{"hidden_size": 256, "experts_per_token": 4, "router_score": "softmax", "normalize_top_k": true, "num_key_value_heads": 16, "vocab_size": 16384, "norm_place": "pre", "norm_eps": 1e-06, "positions": "rope", "init_std_down": 0.0, "learning_rate": 0.0093, "doc_mask": true}
Below are experts of layer 7 (counted from 0) of a mixture-of-experts language model. Rows are named router (the router's row for the expert), up (a neuron's input weights, with its number), down (a neuron's output weights, with its number) and show model dimensions 0-127. Each number is 128 + 24 x the weight over its row's rms, rounded and kept within 0 to 255. Numbers have three digits each.
After each expert's rows: "raises" lists some tokens whose logits its average output raises strongly, later layers aside; "gets" lists some tokens that make up at least twice as much of what it gets as of all text. This comes from a sample of Wikipedia text that the model never trained on. Tokens count by the router's weight.

# expert 64
router:099094195110121159137172136099113121124180134116141103141137132122138156142131137121141099139158123118165124117103130147113109159108181104154145179056130124175100169165104086141103149107120103181164093119113099116131138144097143148129121141101091103085113177119148081114157163076149096113152130157137128107110091131092122111155125126141119150121118119150131088138101136116121135124135
up0:159158147132074141083111162132145145119144147105100111129151141108166126084069105117070117097103103129134171108138127143117169175097149109159133189116120131137125129158135082126124127118167086126111156142119143118134148132113178111147145127122120084170141134159123081118174131129101116132122101127127103113171119121087121165101096124123133145108134121134148119075127105168155153145127
down0:158136132100114154124144091185103155108146110125125106118161122131135139119111130161111115137147095114144153133138086142109131131130165081099160110132102160137093094116110126130126119162131151139139130167119153162105104152103138144098139134077135106109103157105154094148091127103172116112109140162077156126105130117132150148140177160147117136160177136148099139146082105157167131104107
up1:131134135128132120118100175106097113118159115173127103109133138143168127150117150078141128112127138109093161129111133118133125094157140067169147104116094116127195163140140124145128077163129110120090137112117103135117141156118139106125106104127130160075102106125128133138165151132116099117117115182120116077104127116092087150163134153174119133149131177177146114103103118085131139122134
down1:103119090152111099135104158131126135108138052116100111153142113115110127120123154074170142147136144118099128123172097100110118130150138140124101115179131155137090133102146138126115140104116140127146118160162099102118128159145141169119175098134091129133137115129154163155088135142160114145115128129121158105114109200098138141144109128105135147106084118109131084135162121150151168151134
up2:143123165111155155125162127138145106146132127115137196150067122123158132151120152136117114137122130113146106178160117110134125136127151142116095119161125105126132152140100146107135123124110119100173134121112162091179126159090098167097101137132157137135099101067115092127146158098123069143082121158139156104163107062128130057201150098096127159124108071144122168164126132143133120128159
down2:134124113147132131111104173114109100184114149137111120105129098128115155146123135170128105134073153124120124103158174085135108121111119119109108123127148093095114121157134116091094160108117122102122111137158141131121132173109182143154144126134152103091148163122106124105114121105143137134147155161133164084142141132112100092150141142128119167154149080092145052116165130112182116147129
up3:104125159160141167098125101108138099118138131134110136133098154148115162080102120118141109124155071107165102100113152072130151140100144106095096157125117132121122110165106158156102122129144087105103071117116096119134123151162134121090125097127127133102127144156099132166140092112163145120144101167122105135148158121139112188130121120128134114140126130148159150110076137125122113099118
down3:137102123113148098128182115151101135113147113103128143132188123086141176134130123132146155106121112133126136137129135128134104156145116101134162095095107077133139101107120126174158140132147118145108153073136168123154137168164127167117119129101065103151119147105127106104134114118122110087165165107146126152120153127115141077156069148151125134063120067114128132146096142122112125105120
up4:103112143103109134121116179095113126128168102143130113162154126109109166124084107133143079128116171143091094162138165162139153106098128115105128139109129129123103150113105105092125135147123112132118119135151115103086144159089166121095111127123140150126114153124174105140143117161170138126142105123170088104124113138154155098123131107136150157137158085171148130162141115127176137131156
down4:120143120094146133095082115190135100135097137110122118091156131138133110136117110113105128133146111155161104117144131148151149139136161121174196106084153119100139117139110116175123072127080127124122113109126094080154116080158158140108134138151094151120148117144149135091108132138129179082145151148125128134158110122116111134132130134129115117047126154135118148110125127119137133123138
raises: "orship", "inning", "att", "ide", "end", "olf"
gets: " W", "r", "w", " w", "W", "ew"

# expert 91
router:121128151142098106161124112111127126110172133123139093167097178117111134122104132139144083126149171099152111127131175100098088154064165124132092139093120147155135170133106100117110154157129119156139118088114136100109127142095129125160091133122127115094129156077128092105181138114138114127154119110114110108133121131126094099172104183128116178132112139152158121154141114108147159167181
up0:133100124150167130150129110112129128089165107110137146136123133178101119134110099126115095138148133118131127164193101120103140097083114131156135165134079114126115151126091110143167153154103137141178181147144132178129118146112111149160154087132163125116106137134123143119131110130115158112134166121130123104134157115142157126134129164146139124076129082130122130112145150126097120096114
down0:119126133114142110103126146127138156128163103169090108076104116131130120131116118113136133141119116136103106093109136139117123169106112160116136075138172091110174107167161108139155102047139109146100121117111160061124126161125099131093147132175114147099149151179130146122128123146105156139106101128133106146108142138153124121152106129155108130092111131109165079155136134140108122133165
up1:096090087141123134096155140151124123135174098142137112179124143112119143105155163163140141151154113098128128119177151089108135101121143121122145115117073152135137091125133114128154091139102136167143132141111150129164103103049086131176090125178150074111125125146132130138126108113118133141130113132150101160102116127117153150171135136138142163149126144139147148109115145125132201147124
down1:119117125134143105096116089112142120115155142083147083113080143106125109142121143108128133120141116125101085129119083169171142111090089122125162136128161169160143141162109142103109118147067157165115102126135116100118151132162120116110134125145139133123125133166153200079143135090148153118095104120093140146121129167149144112160120086172156132150123117135123091120131120126150151092205
up2:133111118146143137100106147112112102165098166105103154093186120148114113145134127144161113193143145122126131115125163162127088123131180103148123155087113151121144162104127112091122135196134142140155129136126115118102171106092144105146114108109119104142138143113150154140133129168103130143137114150120124112096147139106138111131134165105081157121108113172171136109130157111143143144106
down2:153112135122139107134101101152111159094132126097063135114112099177149107135130119155108148127082122127095148137137128133144130109146154125150102157130179162137132152149117157064108171124120153131113126162154081118111110128172135157111146076103107076132144128120117187118128173106111093135140081129151131142116134101138124130129128123124173108146169111179101149123124089114137149139117
up3:095136109150120139089125131132125130097112115138141108101134158146175154115102136119117104119110158138138094129139122098084124149152127110133132133070111122148129138121152136170145104107177141155123169152112104181092117100106088118157139143077164114130127158106119119103163159140106148115140141130123140098126151142196135152118092164133157128132095115094164119114119128113193150130134
down3:113129130116127154126114111138141127109110134119129174126081150101149172121133112091169101150126128145137143126136057105128107125106131110163131159156084136132130102081174126126118129151152140159163085110150126149112158106105114153149104134128076128144150115112104181135136151097119099157153138159109110131126148093089148190121140123146105125140132146130149127109172171145108134118108
up4:122127094133110140148169129151113110131150131120140124100127107087146135134126171137161093103171128115134141149110139090115144135155155104163065142105158115111129096133155098160114142147117137139128129121127110119138075158106143119132141076139149125137111128147127118130085122104150128127131102162120146149117089090124166163142083111155157128136137119158147131133078103150138135117123
down4:096133145181106118102153143105166107153126134159117100193192154104113118077154112087139101136092116097150101110102158134148133135133085130137144131142122152122116117131137096155098132146120137121139109160092079106131119128131157139137111155142107136100109127132137146127169115123121143115146089068110174178144150157144143172115150138116097104170142139151144110104150141084114079120153
raises: ", ", "ch", "op", "ot", "field", "er, "
gets: "v", "u", "2", "p", " R", "12"

# expert 83
router:114099172094133111154153149135096091109146123120120128129110162114119167162111106100121126122160152138146133141112113105143084145106139115125102149115109126166128159134087132159131118160156127150171130106118098122154174161106154166145126113125142122111111173085117125101122129117133104082154128134096083107116085074108096116166117164152134149144156107165121102166140150121142121143159
up0:155146078153140133142176168145097103161120116091105097086130147135126101117101172160137139109144149114115126105113115126100128113119096169103109118107123136141145152154169124101175144151124137131152147140100102093201127159135102143120169148140133099090078131111159162083147132111132133116121153148112094131118127074119092093164106136115112130123129112156118090105128119103101153172132
down0:151076157114150145133125104113113090130174103120147152106106099126132171138126122114146147121147117113115110174152124150148159142100134142119121181177147137087148131086154086099129148148128130133089108105127108122127137126173149125128136134097105105132150102077104105145135144144132119092091143164105146111155119129127151107113168125100148124139144130130138141143125101171141172102147
up1:100116126122146121105122087118141137154118157110128125158138170155116187138160118109108096118108115125133141174098069105112111137117134134150126170092061157156106177138090179126096106147142142163130091101137120177144102159156146108159145125104134105105146132139147121094131106102117118173101163143127118115104123099090132123167193112117110101121165099116134126153138108116152083155149
down1:138109161120126144114066142115137147147130121146093122119118129126144140167146158133124130117164115114143157127099104132114140169111120145107126115117160127099134112114095106162134136156131160108136115135066150135074132120142121123156141146085123128081132103149127144114131161150162166130092156138112086155137096100087119164132132118119110144163130092131122106123125118122139090109113
up2:139122138167110125126127119122141127174102121138131100097147099128147110151107131167150111118126110141084114168133106130109120156151166179155124139147169110116131168164109145152167122107114102110182119084069114165091116133092087134161144076109149103152111154093113150144177098116117115128128069142127125146120136108102148120144121126148127175116122131068121125040141117105129138111134
down2:135136089144160166120169135142119109127156122104172139105137111093125136132149159137135109157113104121093095112119125092124182110151136114127132124100099098126088172123131146140107100139164102096150144118133126130156173121104122077128135113157110129108100125135104106100073144075117166126126095189136125141135124157178062103137117117151132126128107092150144109129128076096117101119110
up3:145107101103133170095131178129124117072129134124138119118131117130100155127158130123127151178170088127106148143118132137130139068138135123156118092119094148147133144142154110138093128111155145141153131108127131167143167141120133121115123152106146144124115158129105119079126145147131115124216102127112143117094137144120151150114119162147121197171148128142112137103124126124106162150135
down3:143132175134151106153112159097085147130093160120135156115123168131117138146135128095130115108115125139142124156123122128140109110135159158128122157108131104145145098148134158091081130144135116177090144150126155127113151135153122101120124130128112075098145102160133147151160128154144139148118124086160103172075103152122147101119132100187151141112169094122108107090141143143134164152150
up4:139141123114172153136115112143103150157095134118119092096133160121044134072144128114125115135136103081161104157121124139125169105154138142155135155145124139172145140141129176159139132137132099158132108122104161164142107171114101149154144126115141124143121130134111154177159172110092149159139155137113110132111160097119114139129123140135095140098137147143149114095152073165134106137114
down4:128173125053146133092130128113117143149108102157101108176098142084123135136125115117174138132066107126148107114109107147129127123130159116108144149118127133123136093106106135128122102140116143130085128125145126125186126148106106122111117133122138166178127141107139130109101108112109091134081128144152140124139134105111096087131132128109120160144113141143143130115140171152126147108108
raises: "al", "ch", "ed", "t", "ler", "or"
gets: "ag", "g", "h", "j", "v", "r"

# expert 68
router:109121175086124116102143106103124108105117107157140115119140159099141126157125116092157081156150171132166120126112107086122128128095148114163125142124127135138115159132116114139109122105138096169159094109113120129130122137093124131138108148121149106084126165076112134115133171117171141108130134146134078104127102095122101103165123118107113132142082096136122090137150114112130136118150
up0:126134137129149132155114088117109109187124125161100084141147091120132164077113097117124113126120132117116111155139131128120132144121116117090105144146129122127121141140131116154119112135117139113102118145141135100118139171147116126140092161148116094084158147094127117150128076181134181118121136191125134114136135088148095132127120097123122136078130130082135096093100134122129162155147
down0:155151150080125138106129153077110152147149141076135147111107157172117159131109148131152140175140158135114119096177155149121136126134085139166112089090146172127081133106143147111115101145104121140124126111157132116124136184123168080119140153148119143122128147139120124112103146137133146145125124105139136109132131169108148120170145134126139134172119108127131128162133091068136116135125
up1:125115136152176106101107097129127135096113113128112120139117112121141141119154113140144127183091134158102078093104164093127096109123145104146123110141144114183144182176131169122110158138125129132113117124131139128119139156114134083113116112113150116138140169127133123149160102089127121120130142117109079120139168094150096100115159151157129118138156115106119095148166098177148135137107
down1:121158103072131121117115134101115133114138125150137131145161175145102154095135179144112074126124148095119135142158125176101160142110111145094102142116124098131113125104110157115120094140136132108125135154173117125147133136140089083109119134113141134158137179128115167142126159118157121101121135119138114172175123135125126149123148142129096104112057138111117143141125184097115106142104
up2:123119167107074090133121147145132137135128134165108139127172136122118109139144166115138084125151113161172159150130145124125129143095113180098132132129136174149096143170123072117121112151155140165166143104089125099108158106130103100146142106114106129097168152146149098151135127125086192136151136137095154091097114136122107129107111126099097160119127105113139171146102152136118116093148
down2:120126154108147154105101096128153118119113145126139119113164150105132115128123129137091132111132120094059120148146098140125140155151154117161105120126178107084112132122116101155126084108146083121099157108140122137105174142119122146134178100126118150133132110166173168132124170115140147111133130153117134137123102137106137118112130142136163163123139151132163125067091086141071145137140
up3:118169121142103135188099135112146082109161124124098084097109137129088093165118126134132145142144115137121152124139099116096129131134140100104146153116103163167129123149130137105078104131096085123108110100126139103119096085128143156133094188095092176113159095145110117112177112143122148115106112133071092127131124125127159118104138118139129133129092125140132119125125129111111131146137
down3:141114144118113139118118091160134158142133117124126123139130125173151094149127160120129098131137119153144076145092133136178132114074115152123137141071133132133110092117104119072112133170137128072142146117140151149118101143122138120146118125124131148139119098154124182093142107157146136141138159133138151111130137116117112190134105071116167145174098085147115123113091159142176118148092
up4:091127109158154167128113119144136124124193128143106155177173129116119152103111116124115126119121129097131139115083134099115115146176076087097098144149144132106150108116127157147120119116116151122176116184120130088111121167118128115110131140094132088072126147095117136144120115137115145150164134123155137115104124132130080127124130129138148133105161118105116106109151143149164113111103
down4:127098143145152142114114150111139129125116141104158137137133116155109142144174141152118159147093116146143126100116155145114141095122161135183118083155121139136147115140145120112088081141111170112120105111117119165151138127126077136144139128120117090139145155148122144111138148105116112109126157116132121139095080135144136105134118150126163109105112113117122174144144078093134105154080
raises: ".", "th", "°", ",", "n", ":"
gets: "2", "3", "1", "4", "6", "0"

# expert 116
router:130101179115107122143127146113110096107169108122126095141134159132133172161110095099129123143140134114181114135104096133148113129085164145127096115098126166147140145124091114113144141108111114131158141127137106125128128105083154179135109147126137133156085174098131116121106166082164072118148126185128112097122124100099117119144125128168115122101096101148135145142122110125179118153119
up0:151132097123136147090099145133132110106153154127125153123129143174083147145113090130102184158157179133151081104086100143115106136094131116100126155105093116136130129086169117157121107137108114114154083141131121149149126108123127134129132082119098132118092132161117106120109176155100112112126109137178096130162116131128105152167146108148159147134136130140123144147147135137126173122163
down0:089127156122114128151115118138202179131078194149166111132105097123123117123119142141121115183098104107151178094113138127143124108144095151133102145134128118133134111101122147158156130104084119130109132099156097164062141113125118141139150116157132124127139108130143123178146149107129144104154129158145118141149129126134139151107125117165128114107118166139091097148124107178136084120108
up1:098107173109147116115101199138135117122160122126124115092156130129200162115123118091153111129117135128162128094132150106145106097119142139124120118110149129133155141165098092152163109069123108120093099122100138161158131105116145086129135134169153152156131126099144135141112115091106133123100120109129075140127118128122163096075123160101130147133130137146148156096149130155136102128135
down1:114125058096073145143133106116074129164160145152120119140114111137137133107129100138106146141134120150134081115116142130164121189148099158110135119113115151137164107117146138149117095163125146153119106168126152074180154127116145150147090138082127130148097169142122152111099116145142102140090137144111129103108149101114103125147162127143105149110097146111134107145166165129076106129137
up2:146113096168143150115137126125140119111110055126106148088142128116123146144146109106136107119145119120118072102157148084123110162130161141143124151104149096172144122102105112162147118106084117140143108113119089143092109104100164130176091118139169136142148139099143112163142137115126128128151134141113131130120110112047108111115104123162144138153132091159141112091127114162155130168092
down2:134136160112093119104157133142099113113113120114121137128117138126078126151120131132154105127150116129131122131177095145125132150114086163104139103073094143106154168159130120111141131143138135117094102141115120140116137097148128149075107143170147146133109125137156132125115136116163120134142135119098151152170078119151116149111140184152158144149089094125088149174129095120162118149161
up3:098103138162141157145112155148135122099169111124117071147126130080186127145165115108127127132101117116102113167103125113143154172125152156134103117134088206163126117093130179107131101106151106130147194135101104090112142134141159145135125124130121103110141176090117114138140100129096133116129146127114109109142096106103112158096151136157103125130107104138170152147103145145177136113145
down3:119106125178132156121117089145161123122157118095126127136083101162127140119120143114099150098119107116121138140104141115149094142123132162092128121122168131112155154153104149137138129141139133138156096114070129165115105084134106123126127117182147124170105155125141114118135160152199123108083132120141129124117157119163185122111138119144119148167139142101108160123132118138127099101150
up4:111103125126121126138155112125146094104125143163120148161110114130118133132120136082171124151108110149107110097129112101114106142114105157087088122121153135092120145122107152165127113138144141114129161155097151115151127150124144152145140142138129140101094185123084118112089101120132089104129121139104171095136150141136161135176131123131107106128113057065109138152114112166122144123107
down4:102166114095091112122133096093096115149142122141167129118099097121092134125140145155108123159152155081126129125140105102157158124115134101134106141122104155139138119160139142136157137119121093121099117107163181119104137128146149107116083152139130157082127102192104093140142121129134149132165102115103104132123123132139082142148143140130120147142148143148146111092145129096134049105159
raises: "iant", "ener", "row", "as", "ene", "unn"
gets: " G", " g", "g", "G", " | G", ", G"

# expert 63
router:051112160130074143153175136107098106095129146122128104130114144126117140150123126121132103155135195094136110151101108111124078134079129081128137115113117168139126159131096123137087152129105111150120129116111087106145127156113130142168124147120136098053130159110126144112149140136170123076157126124127121097087126117139138091150147176144088160123109092159125112200140137098164159144170
up0:122121146110150131152143102147116162103095166134106084114107139113125109117074122127148061159070110120133149156120134122146104135104144125180153128159120147130122142115131160140154153135124168129112145123100128111146132101133098177167157127166126090088127130134139104110111130119154120100169100156146139144116112108104106137169126138106107098112113138134090137134122138148144166134146
down0:133092085125176141074132142139125127132152171133112113154150119122140147112155121119159132129085129135136167121181132097083097107184142107116167159092135132129140087125133131141115132132110125137138117129143115089094133121103138078094157103118145117111139142167147100144116157129078148104114112109127087157098166156130119139139138129097099139113111094169126121113129144103134140142147
up1:137176136155136141139142126144148109116141092137149119089114128110119134118134116093117093185109143107122117098149138122129095105109077103145123160171150131096120127142144150167127154128147087137125130135135127137136144125140104113159133121125146114134125081159110108139174103159108126150079144121126081118155125100127168134143166156146080049139132122125109114162113132147145129106081
down1:116111148085148140157124144131109159111104161138131107095133075113119125175093168133146128087122132081135086159141094107141122151108118131092111104147127107148075106094117114120166121153189083143166163135151142160097128116162090122117120115174129130128139148179112142138149097159113118131134143140142139113158099146148133126130164143116097154125096111135114114140130120104147151164138
up2:136095142116183132119135152095092126106120137143104136114127117167123118150126132137146129143155183136125081104091137139066145136162116145130155171121132085145121099096158150128123111099166103167135095130111109117135148105129122179154155158108122063142105119113088152126087155139125140113165150122127119126118075146180142094135163111122103157131135142149131136150130079106155120130151
down2:098128100132112127121127105127116120159186125105133127127139131128114083133175158115090131107138161176152151120144060088108120185115118148123125092112167158113125146147184122134122120148113123117139146127110100139125136127088081165116147150131101118165148134128124152129151088118135128129092110156146181154156113134161127124098109133140100131089108161161090146136124091132135153141135
up3:142142109057118104053096131112146119129097182168114109130142151155119155144137140141097133123118082163180137131106149131107143119116135133078092098143151138129155123121175114164151146071111074120110098113139138104159151103109147116156117137129168102131193145103095129124196063142130144108160134120103157121123123135142103100123123164144123119141139117151110129127152174109148156113125
down3:108146074132075077146121152144109125136114138140128103097122086147150141138190131130124171137121127137110147080131168113128096106131108186155118096081143103134148126147102086136147095137169135113142125098143140129106124170102164106153134134172132108122152136118105124144120119132156074093126135200164092135130159132120068125111162117160122118119126109134111145155095126087138157159150
up4:134125186156120121118120122108128143147151127134112103164162126137150140122128133119086145130083105132130162098121111142143141112126136102106166165125167159098123144087155113164104189105154123145110120132109071118158120146109108142136071159136149077098140133091155102127115099101138131137150114115146116151122109094048124127171101086152153134117130147110125136141137159091141151102137
down4:126151099160136117152084110132143132066106117114160139108116118094145129141148105125159099113106130131123133203126147116118119164129135109136111129125168123135139125091108133138117143157149116134120108117144095128114110160119149158168162103090176108124142133108083136124153152131162127176118171146138097105089139145169102120118148109153144115099158117124122116086135134111132163136159
raises: "- W", "- M", "- H", "- Other", "- An", "- T"
gets: "\n", "\n\n", " M", " ", " K", " S"

# expert 127
router:147131172133142154152155137153124100128137118165140138134132156107102143142105119127136093159121190131125125157124117086106135127078154084141116155095161125112118148127102128157114159093113109170151129110098133126122113139114150139127130162126109087133143179095133122084146177134147098096130148218128133115116086138113111119142135166149094171104117115165153138149132139072118137134143
up0:143143114159130106167121128142162097145122185158149098117113137163108114133111085136131118155134139114100091138116153133148145142094135074146105139097097102134145145121160111144145116129106113133128147098123145098169088128147152142120139079104081089130100171118101115133147159140125114098139112185158108142118102144111097114117124148120187173144127084161157145114157154107160104126140
down0:155184150099130155093183132093102119077130127139091132149083116133080092121152086137108150146153121128172162098149135172141100129112118122125141112106121178154125151116125122129148129189131126132179106162131133124132124128139162131151124107142142172136130114149113109122145155146131140116124112124110133145102178094145137144107155127118098120142114151117129083126125169089128143142136
up1:147109163101113085185114149160067092125142145120151139154135154109148144161141144126150099146119156120136153119114089136107151127120101095140111135129076120149137137110138146143109123101158109144098109138164156131060061114130108118141149141116102110134134107113139140127143100097127166111100179166087128140119125111125141117093107172147124087096107126121175126150138145123131128093155
down1:109100122113147149083115070118132148116103135125138121142126144121144151091153144134090092129145114158137113131144089092146132133137136131113133105150149122126136176121145138081117122128122131152143138120146090126159140146102178131147091092138164186117132111165128167146094127094134140092114159132130100108125121107112153137101062085166147088129131102121109169140144083148145126159132
up2:059126152156115168078082128105151121124122150089146111159162133098124138127093150094134152129095159114159098134126114121089130140090122099133135129163148131132109151157124120160110126119132113094122121091084137163126092155093184145110107144093161162110158155116114124110093181135203113155128124138144136133114134159152176137098134098136128138155103118145103118160131136152171059137129
down2:111149143170159158124130137136105135113128158169163127119141114122149183109119153159141106158121099105184149116134097102101151130136095116123183128093144176122101127117158104113114145129144110116115152114129133154154163084160097134170102152087098133126125111122131182103150093153119092107151151136177125102122098150138113162112142109130120115172149088136141141162128115117136103155112
up3:136157135134150110107147149107116126098092159135121126119104118117127131151128102107124105147080118123145163182119126157069154172105100096105154145153146159109126142164088123124166129103169129126145099119129152117155137134087091130171121123124120159090100158160120131128088134128127112077144137152109100134150121103162064108127127181113114133086206123163122124099112159116099127139132
down3:123098143069139142122151083132111128170100129106120141166125155144134166124162144120132138116158112118113148083114161130120147115107173149153121173171104132103168106111129143111117134144134142066099135135136123085118097153144118081125144136115147111101104105127123104170170092131110147133107156108101139154114130150108152130122172148133132122149120089123123107128193164104134119124112
up4:115131145173141124182140135150081124158116152112124138143101115143187130130109175124112114177126123147142131146129124101135145154104111136159138164171132115139107145138108119107154117104109132180127111139140104075098143103116130073126108135114104106102159109082152137127119160108086160120170180168153145129134101123139104106145170132175110131098159135173130136137171155121155150118136
down4:126147092083124112155124139166158144135160128074155149151129119112098137153115127131180115094153092134136114110132169143124116151139127159108120130127143102113114152124128105154098114107152155120118118120093113157119078107144122104137134143135120127153082109115145112125126105104120103131131165125142147160131171114107133114135121098138110099111095169170153137106119090159144151113118
raises: "| S", "| K", "| B", "| ", "|", "| J"
gets: "\n", " ·", " MP", "|---|---|---|---", "| ", " JP"

# expert 31
router:112078133116071150158156162112128076147142106119127122148148153142121163151106112120145119157164178115183111116118133125124144150103119112143084152130123170105098145163108126136144137077141088161145120129089105113114191159119141146156130143127147140082120173124116116112122124130141113133123149136144097129121152116079127095175120172099113139107136108180160113143128130124137127127138
up0:128079142107122103161134126101145134093146143088148146135161135110159140140122146120118106144153148167139124123141107145124102139128138096108120155160173107120140109154099115127192162141115132105138143128092117128138114169127158139141117116097141129108084167130056147134133121112139109153152152141133068145123126157118145115134125122123135106164144109142128092132176120139162175108168
down0:138138105121090144124138110165115127168172100095156142133184099112130124098105131140112060131154162119108148127148130155139149139079175105141113126155112129123127139110113164117132139134137167117180123157104133168116171125113148135138084096142106178102134135094133124131113157120148099123118112170164088133110140123094165067164137112151126132139130161124149154185129121149190105103120
up1:119120101120117134089144164114126105097108128113142150164126130159105100096144079150126138114092162109132151119128167140197077091081128125087081123129110116119158123173119092136175167143164134122168153085104145122130149150131125159144113129131095110119130143141101146133133145131123118136133129089115109106148078164111081121139161135137162175121108137148107158154124150113153137147136
down1:129097157125099092090145099151145142143121114166123133117116092163127119097102093134143155123090112158172127153160109114122121099132150119148148111110087152109135174149167156132143117121146154121099102154122105122170097134114138114070120147128086117157156088139128130166133156148123124096152124116110125103177126135121129116165158118110118102122132136114110138143168103120136118088081
up2:097156139083095122165158127098164094158143140157133153099127105121096144158116156145128152123084116057149108157149093088116130184159109118128130128163144145135140152148120114162155168138137139123082096120135120115141099121165181125122121158145125120140105166114132130123078137133143095172109105109158077102153081138122150113145157149112123106081135130104136126124153110178147136114078
down2:160158132144151131152159137116133124181143077122142091158133145117120124120113131137124154103123128138146087117136113141187112145156159124127126148132124128111128151074102163138099179110153121158075120126101091120158163134146108131101109131090096110111096151087112137142115143123129130115118094112142125177085140105150106118118132119100109102119148131130146103143125081125123128138159
up3:148114107092099164137133118155126134123115121116101117126120125131106116170156136120126116135147134122139152125110087113117147141148155144149106152142094073091135102131124114116116141116138117165151112149111111093097143131151139114093104102105153125122104116124104117112167142139129153146108190105138095103155134119145179110108100123111168121137096099143105123134149108122071112100138
down3:116129158142086155158117068102141097119163110111134132114081176184102156127163166103109098124065171108140163118156166109146086141134097121152087123127117105111146146113106158105117144121109117162110176135170132121121140113102136113128143115071119117109099104173149111134143125093115144103082107136120120137147131142132170095120117127143109120135129204139152092125174109146106132137153
up4:171112146114195105125137148159125107164112125108142122143099109150102107117153120115129162186148119146135137154137073102155126127170123115120097131133110119145118136108131090180127117115103137136089093122014125156135133140111132167139118119178105143106129171094145135081136149129157100140172119116112160107124116098136112138142137105128135082114140118137100116125132120145171107123091
down4:133114100146113152139134131093152158104118103116122097102125120138094152122164146103103136151140126131133113145110147165141071100125137123109134088184165134179163092176085117115130082101108110104146120145126142117140139095148055164137165107083101110138121120092147099141133106118146169119150122094088116126125136151099134110123107141128138117163128153147160107143133145146160129157142
raises: "ar", "ore", " &", "/", "ol", "ata"
gets: "on", "ad", "an", "in", " John", "or"

# expert 28
router:095104153111110129147111160087105112127154111110130137150144138129132135120119132138172127139158142103148139173087144112112100144102158112124105128092125184116114146135098110118113160121106120120132126132108099103115116147113120125156110151133188071105120170146110099124157121145153107105116124117144135124078139099122136094168110131177115134138150105166138104158171160104136155108170
up0:096147113094132153137102138180168139136143104198102133130123123123111156195154162111132123111109091130124101115084133114117141169138115126122144153166105134124145169089139152128133079100091122094145082164146143140135134128128121117169102152131113164107152109137100141132117137149103106164141137092087113119111101108151138133131140164157150184109102153167100130102130153132120145145095
down0:158134115144151122129121141131167114143103133151149092136134134138176127100123108138156140121146144159135145109141135115158153106127081142116141113125147126161120120119133131158114145126121104135128152126116107117105178098115153118114110119147118145129148106169112156108099155089140115161138099162145074121152158093119151107104137133118145117145153124118103085140113140128102128103119
up1:111133154125169105133120113159198149141125073116131099141130172140109185133097156109128131170070105067129155143131117113167122127130105166110162137145118134145121126124109152135098093115143140113136165105121115087116102113098132103131125098134153130114121087152130089160109135097137150117145182133146119153126127166140098104166109150132128182113125134132110129101134140091141133132155
down1:093143102126099112110107150097125110143133106140145122111119092131149113124133137134151127131138170153119120107159142134140153173152150119101096160122115073118140136101116096106142133114121157086102120092165151141192096182074143115133137150155145137164139096136097113144083119123158134124114052128105122149086087114118179124167142105114114133128123116130183149117135143145107157165080
up2:141131122150095165126130080113062132142148123156146146109109105157105156141144103111087126144100146111084146107137134106160127124160062111097095165129100063127162136170138115104161120122127118138116114128136143142110147152127135161164135121180122128147175109145099185159139147124122132125136148086146079120123132074146105127164131055170100108103128173089139068126115072120135144111122
down2:088112136108156144101118146127118117131110062121099123142160157161137150141128172118144136139128159133099119117146144182142110121144181106095162135146095160155149120125127130149119114117182142176108117066131128131102135099145166133130135111100114121090123150111141093146092150152139073111103149150113133092106156074126128109138093150126137116163120116120137096133084110133110110149096
up3:081126130140128114090127133139099130143122114132141113118134089127161116150142155098115077135098135139156156142098133115125167111160119077148189098118127116103146119135126114178125184138160103119144168132090120098119157158198129108110153134170120100108194082118101150100110117143107159120175131075100080146132127103159092105130128101139159156165109141121117146134090159161128127198079
down3:083126109130131090149135119145181130135148157128164145138159134076145144115132123134083075137134131105129163151105150134150146139106129119133114079143153143129110126140137089124067121142164097128140172125104132137139101150122133152113072087071103133136149139135156127170129126146125146123118104133156111135115088128162085118130168152165137129146110128132113087107106122148120162164134
up4:152136149102133112146166102136151130141079078070080085128103129107171146138119092101156118176112123148124162148140127113177099098132087134126110122126107118120100152146148148129121116110166163077135039144128127124097151102126175136150187126169110165148127116128119090123131144125100116122124143145133112131148157153119147181110131118098089127134159109157071139120151141109099125151106
down4:153086153113197111077163135031096107120123121131145155132106096126164109130088145107145128118123140126118146107103094136148074108134105113137143146110126122162179153143140133122154081119132165135156114119103118124116124158116114141124091140200131124122141096140138120138127158144147125080111101113115119128124101111165119108148107154090148117165124173140144167154154122123137122159123
raises: "The", "===E", "In", "From", "===F", "===B"
gets: "\n\n", "\n", "| Preceded by", " †", "- \"", "- †"